Below are experts of layer 2 (counted from 0) of a mixture-of-experts language model. Rows are named router (the router's row for the expert), gate (a neuron's input weights, with its number), up (a neuron's input weights, with its number), down (a neuron's output weights, with its number) and show model dimensions 128-255. Each number is 50 + 15 x the weight over its row's rms, rounded and kept within 0 to 99.
After each expert's rows: a language model's description of what the expert responds to; "mostly gets" lists some tokens that are sent to it at least half of the time. This comes from a sample of Wikipedia text that the model never trained on.

# expert 58
router:42 56 07 52 54 68 71 59 37 42 69 63 61 40 67 38 42 49 47 73 58 36 69 39 67 49 26 45 49 44 53 59 63 48 38 53 39 36 78 55 43 67 61 73 69 61 60 34 58 49 69 64 52 48 25 26 69 39 51 61 28 25 52 43 99 37 74 33 46 49 40 51 35 57 55 55 43 51 30 69 63 55 53 83 35 38 43 68 66 39 66 59 41 38 35 38 57 14 70 72 74 42 70 59 53 57 63 61 48 54 43 28 78 53 52 63 51 54 49 35 46 39 38 38 39 68 76 27
gate1:59 48 39 30 44 33 34 49 42 76 42 32 44 55 67 21 75 29 50 37 48 21 33 51 67 50 49 24 30 46 52 63 29 45 42 40 64 55 59 43 41 32 63 65 57 32 48 32 40 69 51 65 62 57 37 53 21 57 29 22 53 68 50 66 60 47 69 66 67 63 53 55 64 42 39 38 43 42 69 46 39 33 58 45 45 73 64 70 74 26 61 65 29 44 51 74 36 59 68 41 34 39 27 44 40 54 69 58 43 60 56 55 59 61 58 37 60 48 37 33 59 76 33 73 61 58 72 51
up1:71 59 34 16 30 58 36 58 52 44 53 50 46 60 50 53 59 34 39 27 68 30 32 47 74 62 41 22 63 48 60 52 21 21 52 49 46 62 49 42 33 60 65 59 38 35 52 27 72 69 35 58 69 71 46 43 36 60 53 53 40 68 26 63 47 59 45 38 60 75 51 57 62 56 47 54 34 48 96 37 42 59 75 56 25 62 56 57 52 41 45 70 27 44 64 65 60 63 64 57 57 71 25 52 42 74 62 52 34 52 34 56 57 72 56 42 73 69 69 55 10 57 28 71 46 75 52 81
down1:58 62 34 27 59 74 37 67 86 61 75 63 70 67 55 56 46 31 40 49 58 40 39 36 60 76 47 18 43 57 57 42 41 43 46 87 51 37 32 60 34 75 63 66 39 31 55 45 37 33 37 38 64 73 51 68 58 66 44 68 41 52 55 44 62 63 67 44 52 73 56 75 81 59 61 38 05 38 65 22 59 39 66 31 13 33 47 52 68 35 58 71 40 69 56 60 64 39 54 64 71 38 35 52 47 54 92 42 40 43 32 53 54 47 35 33 38 33 52 62 41 83 33 82 20 74 51 34
Commas, often fused with the preceding word piece, separating clauses or list items, such as Prague, Rejected, movement, Newman, Ochakov.
mostly gets: "s,", ",", "),", "e,", "er,", "ing,"

# expert 41
router:46 52 33 58 48 28 62 47 57 86 69 47 66 49 54 67 48 32 39 53 52 39 47 34 27 46 37 53 34 41 67 28 62 38 68 57 39 65 51 48 53 45 58 55 48 60 56 33 63 49 40 47 37 50 48 57 51 23 39 57 44 29 46 66 74 34 62 86 75 39 47 69 43 69 62 50 46 49 76 88 55 44 42 68 40 55 57 49 65 57 39 34 47 50 61 42 52 50 16 44 40 50 75 55 55 26 25 35 81 47 44 45 65 54 52 32 26 42 43 47 42 62 55 58 77 60 41 25
gate0:60 19 44 56 41 57 46 61 61 49 62 71 54 29 51 19 51 43 60 33 56 83 59 67 59 50 66 22 24 70 67 40 42 39 60 42 42 52 55 35 59 30 59 29 42 72 77 43 69 62 39 48 58 30 65 47 19 47 46 63 46 64 54 31 62 29 62 48 42 34 41 37 35 46 43 54 59 36 61 29 80 51 56 41 54 01 49 47 62 56 53 64 36 37 37 64 16 37 32 56 79 58 37 32 51 38 76 36 55 64 32 53 65 55 42 48 51 36 36 43 62 63 47 62 42 66 21 35
up0:33 49 65 52 64 47 61 11 38 40 60 49 24 33 49 39 68 65 59 31 48 69 73 48 39 43 56 49 87 39 49 32 44 47 48 41 46 43 56 60 77 64 51 56 58 76 29 57 49 43 69 33 93 68 58 46 66 72 55 52 47 56 53 50 33 31 73 35 70 26 34 46 53 34 42 48 27 75 99 71 43 09 49 62 61 22 53 57 31 28 50 52 26 42 50 49 60 59 75 59 63 60 70 44 24 54 23 55 73 39 26 46 49 53 34 45 33 50 35 50 77 62 62 69 28 84 57 40
down0:41 58 51 46 33 46 65 53 50 34 57 34 39 61 49 36 71 58 38 56 80 40 66 47 44 65 61 38 85 22 73 42 42 55 52 73 52 39 72 47 37 40 64 80 54 60 38 73 47 52 60 39 15 65 78 45 44 58 68 51 40 36 22 49 85 66 60 58 40 32 48 43 58 43 40 77 35 45 22 36 59 54 59 60 84 78 71 42 78 78 72 50 37 48 45 35 45 24 51 32 45 40 37 52 50 42 44 40 87 34 42 44 41 36 53 56 40 29 37 37 58 60 46 31 51 53 44 46
Prepositions of place and time before a noun phrase, mostly in and of, also at, during, near, as in located in.
mostly gets: " In", "In", " during", " in", " near", " within"

# expert 13
router:48 21 65 30 55 69 13 43 42 73 46 39 28 42 28 35 37 38 19 58 47 47 31 31 77 36 19 47 52 66 43 74 48 85 41 42 51 55 36 57 62 69 32 43 43 55 61 60 64 72 27 60 34 58 51 45 50 34 39 30 55 85 71 38 27 56 50 72 53 36 63 58 60 54 21 63 50 43 72 32 54 42 41 43 41 71 62 51 61 47 27 64 62 42 37 70 65 82 68 39 60 35 63 60 41 65 29 43 25 39 44 45 61 76 60 67 41 81 87 41 39 53 48 55 40 49 62 55
gate0:52 35 32 26 69 57 49 45 44 55 82 57 77 47 50 31 38 60 46 62 69 01 49 56 54 23 35 66 44 66 50 63 26 41 34 65 39 34 45 44 36 36 67 48 40 77 63 66 67 40 30 48 48 56 61 70 36 38 56 46 60 53 59 41 59 49 55 68 65 59 58 42 30 52 46 55 70 67 59 37 61 52 42 58 45 53 68 60 45 68 47 46 40 59 35 44 25 22 28 22 55 44 53 58 61 61 61 66 13 64 30 49 53 30 57 67 33 43 54 40 68 45 84 31 72 73 29 43
up0:45 28 23 26 58 40 45 49 36 59 98 62 87 52 60 29 47 62 44 62 69 08 67 49 61 46 27 77 45 62 40 54 22 46 57 70 56 54 25 42 52 46 64 49 39 84 53 64 53 43 21 70 45 57 52 50 38 22 56 62 60 39 59 50 77 50 49 50 38 50 53 30 46 56 45 69 67 41 39 59 63 79 46 38 43 57 53 62 82 50 45 39 48 58 35 49 45 20 39 47 60 49 34 45 51 54 55 49 01 62 53 63 62 48 55 57 39 57 56 67 53 65 88 54 63 72 42 45
down0:54 45 71 51 50 49 46 36 61 46 62 81 24 33 53 38 64 54 58 41 56 69 51 41 37 69 59 34 38 52 55 59 45 39 32 44 67 63 40 60 49 62 56 62 63 49 32 59 22 46 46 84 49 49 71 45 47 70 54 66 29 72 43 49 27 37 46 66 42 52 74 74 65 34 60 18 34 56 19 60 44 45 43 39 54 40 70 28 50 52 53 57 57 44 58 53 50 55 43 51 58 67 36 44 39 20 51 58 89 52 70 36 57 41 45 41 55 68 53 66 36 41 55 41 21 25 47 63
The word the, also their, its, other, after prepositions like of, in, on, before a noun, as in "pushing the barge", "during the season".
mostly gets: " other", " the", " a", " their", " its", " entire"

# expert 11
router:60 33 27 33 65 39 49 42 49 40 59 38 56 32 66 55 53 55 33 63 72 36 59 23 55 43 35 65 39 67 43 54 38 73 66 61 16 78 54 31 56 37 49 24 49 59 36 46 56 45 51 50 59 58 57 56 51 34 47 44 40 67 66 49 50 35 31 26 73 62 52 14 72 66 44 54 39 35 54 48 48 53 69 34 30 52 67 37 29 35 23 81 56 40 56 47 65 19 51 18 52 74 65 71 64 34 67 57 56 41 67 35 56 48 42 55 60 70 50 49 59 25 63 62 44 64 67 45
gate16:50 33 28 38 60 54 67 50 56 46 30 39 83 67 55 49 62 74 57 63 41 55 44 68 50 83 49 74 57 53 35 47 54 31 33 43 05 31 43 47 45 71 46 52 41 53 46 56 56 57 41 29 36 49 49 55 48 52 62 46 50 58 52 77 61 50 59 41 71 66 61 39 65 44 58 56 49 74 39 40 64 60 41 64 50 53 40 26 39 38 66 63 39 44 31 59 48 72 79 23 46 67 33 39 34 60 50 68 69 40 47 79 50 46 42 43 76 43 65 78 43 50 66 32 43 46 62 75
up16:73 67 58 32 47 50 46 22 32 55 70 58 44 47 46 47 50 30 62 48 52 65 30 29 70 23 67 34 50 28 60 60 57 64 48 08 63 69 34 63 61 41 49 52 47 50 49 49 71 64 63 46 86 45 53 34 50 62 43 75 69 59 63 33 69 35 53 47 10 49 40 42 23 59 30 38 63 35 45 39 26 48 45 40 59 60 51 82 56 64 58 41 48 54 43 38 79 39 62 65 49 32 50 36 57 31 33 29 35 62 26 35 55 12 57 43 31 58 39 41 61 49 42 47 56 20 27 44
down16:25 67 38 28 43 51 58 84 60 36 29 37 66 59 55 51 54 36 46 43 46 30 66 74 62 82 57 70 82 66 60 47 62 72 37 61 46 34 52 29 38 50 53 47 59 71 41 48 39 55 56 40 01 49 13 50 44 30 56 21 44 60 20 54 57 34 56 75 69 39 64 55 55 56 33 49 52 66 45 49 48 50 48 58 53 81 61 39 44 53 38 32 53 53 14 52 68 69 29 57 72 44 51 30 12 64 60 64 57 57 56 54 63 54 36 57 24 38 75 55 39 78 56 48 54 28 50 46
Conjunctions and relative words opening a clause, often after a comma or verb like stated, such as that, which, but, when.
mostly gets: " which", " that", " but", " when", " this", " such"

# expert 44
router:52 43 61 72 36 28 68 55 50 77 65 82 39 38 55 49 38 52 61 87 60 37 67 52 47 43 66 36 59 57 50 42 71 61 47 65 45 25 49 78 68 67 46 41 55 58 56 61 59 31 72 47 37 53 56 83 72 16 60 38 56 52 39 12 33 53 44 17 52 54 53 25 48 69 26 74 56 76 53 45 14 46 59 55 58 62 53 73 50 56 45 30 34 66 64 59 62 35 60 28 63 38 52 33 74 42 54 58 30 45 42 50 47 26 52 66 61 67 52 39 52 58 58 46 48 63 72 87
gate1:83 54 70 50 22 45 54 79 54 73 35 40 28 31 34 32 37 53 47 36 34 48 49 36 67 42 61 57 65 57 36 54 61 43 43 67 30 30 70 62 53 27 54 45 51 35 33 21 27 60 67 67 38 39 35 63 38 27 43 51 44 35 39 48 42 74 38 37 56 60 52 29 35 73 36 45 69 59 28 52 38 43 33 45 59 58 43 69 28 43 41 50 52 44 46 61 38 41 44 33 55 57 63 56 32 34 51 75 35 59 34 51 37 43 58 43 73 56 57 47 30 52 16 49 50 74 62 54
up1:81 62 72 64 21 40 42 84 60 66 36 56 19 38 53 32 32 37 78 63 48 51 41 27 74 44 67 56 55 54 63 51 62 53 68 53 28 10 58 55 45 14 31 31 59 42 45 43 37 71 59 74 30 49 43 50 38 34 46 52 30 47 49 60 41 51 45 44 54 41 45 20 19 55 33 57 60 31 28 34 40 50 37 50 69 65 67 75 47 43 39 41 55 59 33 44 18 44 51 44 51 77 73 37 45 33 44 53 26 36 42 59 36 50 79 52 65 46 65 52 31 43 45 71 38 53 52 38
down1:85 55 49 25 51 45 38 50 41 45 47 49 56 32 16 37 59 37 53 38 52 55 67 28 56 59 51 63 42 85 37 66 72 49 49 54 12 51 47 48 37 35 62 30 38 52 41 72 59 64 57 58 56 60 64 61 82 35 49 70 44 12 19 68 55 58 68 36 37 54 38 31 51 49 40 46 60 24 53 60 36 65 56 25 36 61 48 62 51 40 33 48 46 39 55 67 40 60 67 36 44 76 47 48 35 45 50 50 59 57 26 24 61 52 50 51 51 67 64 57 48 65 37 51 39 50 53 54
Short word pieces, often final y, ay, k, and words like record, fund, honor, as in "monarch-y", "minel-ay-er", "Kropy-vnytskyi".
mostly gets: " record", "ay", " fund", " Ry", " Hay", " honor"

# expert 24
router:40 99 45 40 43 55 45 50 56 47 50 36 60 48 76 44 88 39 43 36 48 22 50 31 22 62 42 48 63 66 49 34 76 37 32 36 45 72 58 69 52 57 68 43 53 51 44 34 89 50 31 36 29 37 49 52 28 40 52 58 75 29 30 56 30 43 52 73 55 34 71 66 61 52 66 65 45 27 70 63 61 32 49 45 48 64 56 66 52 35 56 35 39 46 33 42 80 56 31 20 48 50 73 41 63 68 30 24 80 56 53 22 57 57 54 31 40 40 13 58 64 45 54 59 69 69 44 58
gate0:31 54 23 65 51 48 70 83 56 63 41 61 78 45 41 65 51 63 42 31 57 21 26 47 46 33 37 65 47 66 48 66 58 48 49 37 60 55 45 45 52 44 70 53 59 50 61 44 57 71 50 48 43 19 39 74 55 51 37 51 64 33 79 36 45 60 55 56 46 60 28 84 33 36 33 39 83 47 61 53 58 51 48 65 44 39 42 53 24 46 59 54 49 49 46 39 54 56 38 47 39 47 49 59 65 45 40 66 60 35 33 59 45 52 50 62 47 80 61 17 41 52 53 55 53 42 46 53
up0:51 20 43 58 39 85 31 21 53 36 62 35 26 41 37 39 49 57 39 60 40 67 65 36 66 57 61 22 58 19 61 44 46 41 69 62 44 55 54 33 27 64 56 54 34 67 35 76 44 37 66 39 45 63 66 50 49 27 48 47 49 61 48 59 54 52 58 78 57 56 52 25 72 34 58 57 33 48 51 50 40 73 59 39 71 66 47 49 57 69 61 47 60 45 46 57 54 63 61 54 79 59 31 35 34 72 36 48 61 60 68 62 66 69 26 53 84 26 67 80 56 36 55 29 48 68 47 38
down0:39 54 56 42 59 32 62 72 54 72 46 40 70 65 42 54 53 26 54 54 24 32 39 69 49 50 48 81 32 44 26 65 74 43 37 52 44 39 61 15 52 35 53 37 28 71 36 50 60 33 48 61 55 34 43 25 47 40 41 59 27 61 59 68 54 60 41 54 54 50 37 57 35 53 22 57 72 65 63 50 51 51 44 94 31 28 63 35 34 42 87 53 39 44 57 52 18 41 44 71 62 52 59 53 57 65 39 79 37 27 55 43 47 53 71 45 46 89 47 19 37 52 52 63 52 40 61 39
Prepositions of direction, purpose or destination after motion verbs, chiefly to, into, through, towards, as in moved to, in order to.
mostly gets: " into", " to", " through", " against", " via", " towards"

# expert 43
router:60 76 62 58 59 37 91 40 56 57 59 77 81 62 70 53 46 52 55 85 62 56 63 48 62 49 48 37 34 23 63 44 54 54 45 50 23 47 50 21 37 60 36 24 58 42 50 46 37 48 48 47 66 37 60 76 64 18 62 29 65 51 70 34 23 39 46 35 17 52 36 51 37 69 63 57 45 58 58 58 27 59 37 46 23 35 57 41 43 55 24 50 52 44 72 43 39 43 58 47 50 34 38 50 33 63 61 73 56 59 47 60 51 28 63 49 55 36 33 40 56 57 61 27 50 18 28 92
gate0:43 47 68 79 27 43 31 79 27 48 45 62 69 50 43 72 63 73 30 93 52 78 56 56 53 73 47 25 44 56 42 36 36 33 68 53 24 66 40 59 30 68 22 37 54 27 47 55 32 41 68 59 53 70 62 39 66 62 55 61 28 38 75 67 29 79 36 27 61 59 56 22 40 36 60 90 60 33 68 50 33 49 44 32 23 60 47 43 60 47 60 47 55 52 69 58 81 47 36 78 54 21 35 42 80 28 77 46 59 59 45 61 48 57 52 51 53 55 48 62 61 74 56 42 61 51 60 67
up0:75 40 32 41 42 68 64 43 55 54 61 43 61 15 53 25 27 39 49 47 50 64 25 62 81 46 51 65 44 57 42 37 46 38 52 56 62 55 47 63 57 70 60 52 39 55 27 22 87 64 18 49 15 54 65 47 49 35 40 20 43 79 55 47 61 40 65 59 68 55 62 51 53 63 51 40 25 72 27 36 43 50 60 87 49 35 65 68 45 52 58 67 42 71 57 25 37 55 53 57 62 81 49 64 39 51 66 39 53 56 48 24 43 57 33 62 59 61 54 37 33 38 47 43 56 54 52 27
down0:45 82 27 51 81 41 72 32 54 45 42 59 52 36 30 49 17 68 50 17 09 60 42 58 23 46 35 33 62 39 43 22 26 44 37 85 64 65 54 57 36 70 73 75 46 47 39 31 39 68 40 46 51 52 38 54 50 56 69 54 23 68 54 34 42 64 51 59 53 55 35 68 27 45 49 71 47 55 47 42 59 64 70 41 65 33 55 64 49 56 32 43 41 56 82 42 48 75 38 83 56 70 56 63 29 63 43 59 58 34 47 32 41 28 68 28 54 61 24 39 48 47 47 60 46 58 59 27
Modifiers before institution nouns in biographies and history, such as high school, War, Primary, military, law, Civil, Infantry.
mostly gets: " Primary", " high", " War", " High", " military", " law"

# expert 0
router:52 90 73 66 48 42 57 24 71 28 65 11 41 48 44 39 48 25 32 37 53 45 49 47 27 62 56 57 51 57 49 44 51 66 48 40 17 64 62 52 37 51 47 26 36 27 41 36 99 46 38 29 24 41 50 38 48 38 46 70 52 57 57 55 69 32 32 68 35 43 59 40 72 36 49 53 40 49 45 44 54 56 55 69 62 60 68 64 46 33 71 31 47 60 53 34 47 74 58 14 51 53 64 36 57 61 72 27 62 67 65 43 86 47 28 20 44 32 33 47 49 49 40 53 41 71 31 62
gate0:69 75 61 71 51 56 41 67 42 79 54 41 65 53 43 62 34 46 59 06 51 58 61 54 45 67 53 51 28 72 60 46 38 52 55 57 42 59 55 06 48 49 42 51 39 45 51 27 42 82 64 36 38 56 28 63 15 57 37 10 40 55 48 52 50 33 51 47 38 47 37 82 52 52 48 71 51 41 62 80 48 50 55 61 55 44 65 47 51 49 42 40 36 37 68 37 51 46 29 47 46 25 24 31 47 55 38 62 37 66 33 48 40 32 61 59 47 58 50 49 66 70 18 45 60 45 67 69
up0:47 37 24 41 61 64 18 45 38 33 34 23 41 52 41 63 65 25 41 40 57 26 48 55 27 39 43 50 27 34 77 38 60 55 37 61 77 52 55 61 81 23 36 65 44 46 60 31 37 76 47 44 37 50 39 37 28 46 65 67 77 79 64 52 61 44 69 79 36 44 67 56 25 73 14 46 41 43 52 74 58 63 41 53 44 55 68 38 55 50 45 61 55 62 52 32 46 60 31 08 61 55 64 58 38 77 49 47 02 48 35 45 30 59 62 64 43 57 43 40 78 27 37 44 57 51 57 45
down0:43 48 55 49 39 44 43 27 41 72 53 61 36 32 57 48 82 51 38 66 42 38 46 45 83 47 48 38 48 43 56 57 56 42 59 36 32 50 54 60 25 42 50 22 48 89 58 60 54 30 51 54 41 36 58 52 72 75 57 65 32 40 50 32 46 75 52 34 53 28 91 40 57 24 68 44 45 20 24 32 46 56 52 43 30 51 56 56 72 59 72 38 31 27 56 67 47 54 61 51 42 56 68 65 59 54 83 61 52 50 52 53 29 52 50 50 39 53 46 36 40 53 33 50 47 71 59 71
Prepositions and linking words governed by a preceding verb, noun or adjective, like concerned about, depending on, including, using.
mostly gets: " about", " including", " with", " using", " like", " include"

# expert 45
router:43 63 50 44 54 37 59 42 71 11 47 48 25 41 43 37 41 67 40 81 42 67 78 67 24 58 24 62 50 57 71 79 34 34 45 45 37 29 48 75 32 59 56 54 58 42 36 57 53 48 60 17 39 41 46 46 36 43 63 05 70 57 58 44 51 47 35 29 45 45 12 32 46 47 26 47 69 60 31 13 15 71 76 38 56 59 52 44 41 39 53 44 73 71 51 49 29 61 39 63 58 34 47 65 64 47 34 38 40 58 51 59 66 51 54 31 74 63 62 45 44 47 25 51 58 57 61 64
gate1:50 30 38 43 33 40 51 36 44 72 63 51 31 73 14 46 43 42 54 53 47 58 73 48 70 53 81 60 66 65 49 46 11 57 94 38 47 45 57 53 36 60 50 48 64 30 18 53 51 51 73 39 50 59 70 43 50 32 55 62 62 52 37 68 50 51 54 35 55 41 38 51 29 27 50 52 57 78 61 28 62 24 69 58 56 51 46 53 28 57 26 54 51 68 68 37 52 56 27 47 53 65 46 63 59 53 61 48 61 50 36 59 64 31 50 52 29 22 55 43 34 48 53 49 45 53 82 36
up1:47 39 46 57 45 34 48 53 40 68 48 40 33 53 14 66 47 45 48 72 47 66 85 47 67 24 84 68 61 22 63 59 38 58 64 44 51 34 48 58 37 76 65 68 60 27 26 56 54 54 48 39 50 45 67 31 61 59 62 42 54 63 54 63 38 69 41 45 75 41 44 61 59 30 36 65 47 49 62 25 53 49 69 57 54 47 43 73 16 70 22 42 75 78 69 46 40 57 21 57 70 34 55 49 38 55 40 28 61 31 54 55 45 39 57 48 37 60 36 32 29 59 31 47 57 55 71 31
down1:59 60 52 62 63 40 30 45 31 57 25 66 48 44 55 56 30 32 45 52 49 42 57 50 36 50 42 71 84 50 55 46 36 81 73 75 54 70 46 49 62 48 60 41 33 59 46 57 67 37 42 64 61 58 58 52 47 17 89 69 49 33 51 57 48 32 58 35 46 68 34 31 57 61 60 35 72 44 58 58 69 67 30 50 58 57 64 65 71 64 92 43 37 43 33 32 77 58 35 41 52 51 58 62 69 39 30 42 78 70 17 55 54 60 17 64 29 73 83 61 37 44 31 70 48 45 62 51
Abstract nouns of work and knowledge in expository prose, such as studies, research, work, services, evidence, experiments.
mostly gets: " services", " research", " work", " education", " theory", " works"

# expert 3
router:47 73 39 48 59 72 50 65 34 75 42 59 67 72 36 68 61 42 47 09 63 52 27 74 57 52 42 31 40 56 49 44 53 59 74 55 62 77 43 43 27 60 48 58 49 26 46 36 37 43 45 74 65 70 50 68 28 64 33 23 12 40 52 37 47 74 67 42 86 58 27 64 58 15 83 51 71 19 74 80 32 63 30 30 72 69 42 36 59 59 38 60 49 34 38 62 61 47 48 69 43 46 46 29 40 68 66 37 50 56 50 66 45 53 50 61 48 45 40 73 63 61 80 24 45 30 15 44
gate3:47 70 35 43 26 56 52 70 35 41 32 35 51 62 36 54 73 46 58 60 38 34 46 57 47 41 26 33 46 61 57 68 53 43 63 62 71 50 66 54 43 54 30 50 44 45 47 27 40 59 65 48 60 29 33 47 49 37 33 38 74 41 46 62 82 70 51 57 41 28 25 53 48 39 54 51 30 62 54 35 72 80 27 76 43 49 19 45 60 71 86 33 57 62 53 79 40 65 62 58 69 51 40 63 47 57 50 26 62 48 45 45 28 22 54 73 45 65 72 51 46 41 24 27 52 46 19 37
up3:63 34 12 51 43 37 63 37 31 37 51 61 58 50 68 31 73 70 64 64 37 38 49 63 27 26 45 45 27 48 38 47 64 47 55 53 67 32 53 60 71 59 33 22 61 30 35 46 56 43 51 61 48 50 32 49 55 52 60 64 23 35 45 69 48 62 60 26 46 43 42 42 62 65 49 57 35 73 39 40 29 53 46 72 23 44 34 38 56 56 61 50 28 67 67 70 40 63 83 54 71 42 57 79 48 54 44 22 46 55 28 62 58 42 59 51 50 63 85 00 48 37 48 29 53 33 45 47
down3:59 63 40 60 29 30 42 68 28 64 47 52 53 46 59 46 42 65 45 48 33 41 45 53 51 37 22 45 73 41 68 55 33 52 17 59 15 63 33 25 70 12 54 33 49 56 77 44 64 42 41 53 56 34 77 52 46 57 88 25 39 58 53 80 11 25 58 66 46 58 58 27 57 58 49 74 66 59 65 34 70 35 47 64 41 45 48 68 25 44 76 72 48 33 45 81 32 30 32 53 65 25 36 43 46 18 30 59 62 63 41 29 57 37 54 62 85 45 37 55 65 43 51 39 26 25 71 52
Second piece of a capitalized proper name split into word pieces, e.g. L-in-field, B-re-mer, Los, Reg, Gre.
mostly gets: " Los", " Reg", " Bro", " Luc", " Gre", " Gra"

# expert 57
router:49 66 50 43 49 67 75 91 49 82 53 43 62 75 19 59 42 54 50 79 50 45 51 66 76 52 54 56 40 52 49 60 61 87 28 54 52 31 34 77 48 79 37 43 55 56 39 59 31 26 81 51 80 59 37 78 49 35 61 38 49 32 44 46 66 29 36 40 32 34 34 52 49 42 52 46 68 53 47 34 27 54 54 40 66 55 50 31 46 57 17 58 39 54 56 38 46 67 44 38 58 47 36 60 64 79 46 39 31 90 45 65 31 44 45 54 62 19 47 60 42 55 54 28 51 37 53 56
gate3:48 57 11 50 53 57 74 65 39 48 38 69 41 58 40 47 70 47 54 66 69 65 60 45 57 52 63 44 46 38 56 39 73 58 87 48 70 52 40 54 71 66 38 50 47 51 48 56 58 46 59 58 61 48 59 55 61 44 59 52 63 64 24 73 31 38 35 45 73 55 54 20 59 40 41 40 63 82 62 29 44 00 73 69 48 54 53 51 65 49 42 48 24 64 60 48 21 72 52 63 54 47 19 27 38 52 06 67 53 43 58 32 24 27 44 56 47 51 55 22 29 58 54 44 59 48 56 43
up3:53 72 82 76 49 49 36 60 55 59 48 59 51 44 41 34 23 58 37 38 59 53 39 39 24 50 54 30 59 41 41 59 44 26 48 49 32 39 34 35 09 58 79 29 49 73 33 39 93 64 41 42 58 65 58 31 74 48 38 40 50 48 59 67 56 43 55 61 29 56 31 52 50 38 74 72 65 13 35 45 53 81 37 21 51 54 64 73 70 53 64 55 51 46 59 59 45 53 57 42 36 54 64 59 47 61 58 33 55 64 35 64 56 68 61 50 49 39 37 64 62 69 40 45 57 37 39 46
down3:93 34 49 26 58 40 75 50 45 35 54 26 36 46 61 38 50 50 49 54 52 54 59 40 47 60 20 57 55 42 94 69 41 69 27 51 38 80 70 51 48 60 44 70 68 51 75 41 57 65 41 55 29 57 44 46 64 64 64 25 41 57 38 65 43 50 46 68 37 29 51 76 88 19 62 38 52 58 59 47 58 43 49 33 53 41 48 65 39 62 82 22 62 19 48 36 39 61 55 27 61 66 16 49 72 62 49 36 41 47 43 53 31 52 63 22 48 73 45 45 43 45 42 84 49 44 62 46
Middle or final pieces of non-English, often Germanic or Scottish names and places, like Kre-mer, Falk-irk, -mann, -enberg.
mostly gets: "mann", "hyd", "enberg", "rogen", "น", "hr"

# expert 9
router:53 88 04 53 58 37 58 44 28 67 48 63 66 71 68 55 40 39 51 52 65 16 63 32 37 53 32 19 40 51 49 25 63 59 61 62 48 63 47 58 65 41 76 45 58 69 70 49 60 66 57 29 56 49 51 49 41 20 59 50 18 07 46 51 82 40 85 59 43 65 43 51 24 54 48 44 21 51 52 72 77 34 47 72 39 38 35 74 56 54 42 30 39 42 79 40 72 20 46 66 43 55 59 69 43 33 50 51 54 36 41 11 60 53 34 61 29 55 99 56 66 66 72 49 55 66 64 50
gate0:40 68 78 37 60 38 42 59 43 52 66 40 48 34 56 64 50 49 51 71 23 51 53 31 16 56 51 35 55 39 29 38 50 52 70 36 50 81 51 40 77 48 57 62 52 47 32 37 51 31 45 76 55 40 76 65 40 61 63 67 37 72 44 57 78 53 22 33 51 64 30 52 50 36 42 56 43 48 44 61 65 39 70 35 41 41 53 45 47 41 50 56 58 50 71 42 35 38 55 63 60 31 29 70 29 47 54 51 46 36 58 53 66 31 28 57 56 37 44 35 81 77 85 85 46 51 29 81
up0:36 39 30 60 37 58 51 43 30 65 34 49 50 67 31 48 55 55 40 45 81 56 55 62 87 58 40 50 56 33 52 44 64 54 18 62 43 47 56 52 37 77 68 31 44 57 67 54 55 76 65 49 54 59 39 42 53 31 70 61 56 33 43 40 13 51 54 60 62 35 61 42 43 63 55 64 78 23 60 37 41 39 39 53 42 47 42 62 71 60 70 44 43 56 65 56 64 69 51 64 36 48 34 23 49 58 57 47 77 73 64 56 18 63 84 34 36 42 35 62 42 58 37 25 65 55 53 13
down0:41 47 76 44 39 55 54 73 37 36 60 57 48 48 66 46 89 54 60 34 50 47 77 42 65 54 57 61 65 35 68 78 65 54 25 46 54 41 67 82 61 32 42 37 51 53 52 29 59 58 61 65 38 41 37 53 64 45 35 65 64 62 54 62 41 42 50 61 43 60 50 75 24 37 41 50 50 72 59 32 64 59 73 47 45 34 64 57 43 41 56 79 53 32 49 58 59 55 60 68 61 29 53 43 48 73 56 86 69 45 48 56 44 40 69 25 35 33 48 16 47 53 61 47 32 56 65 31
Month names in dates, comma-ended numerals like 1, or 8, in figures and tables, and "over" before quantities or periods.
mostly gets: " March", " November", " May", " September", " October", " December"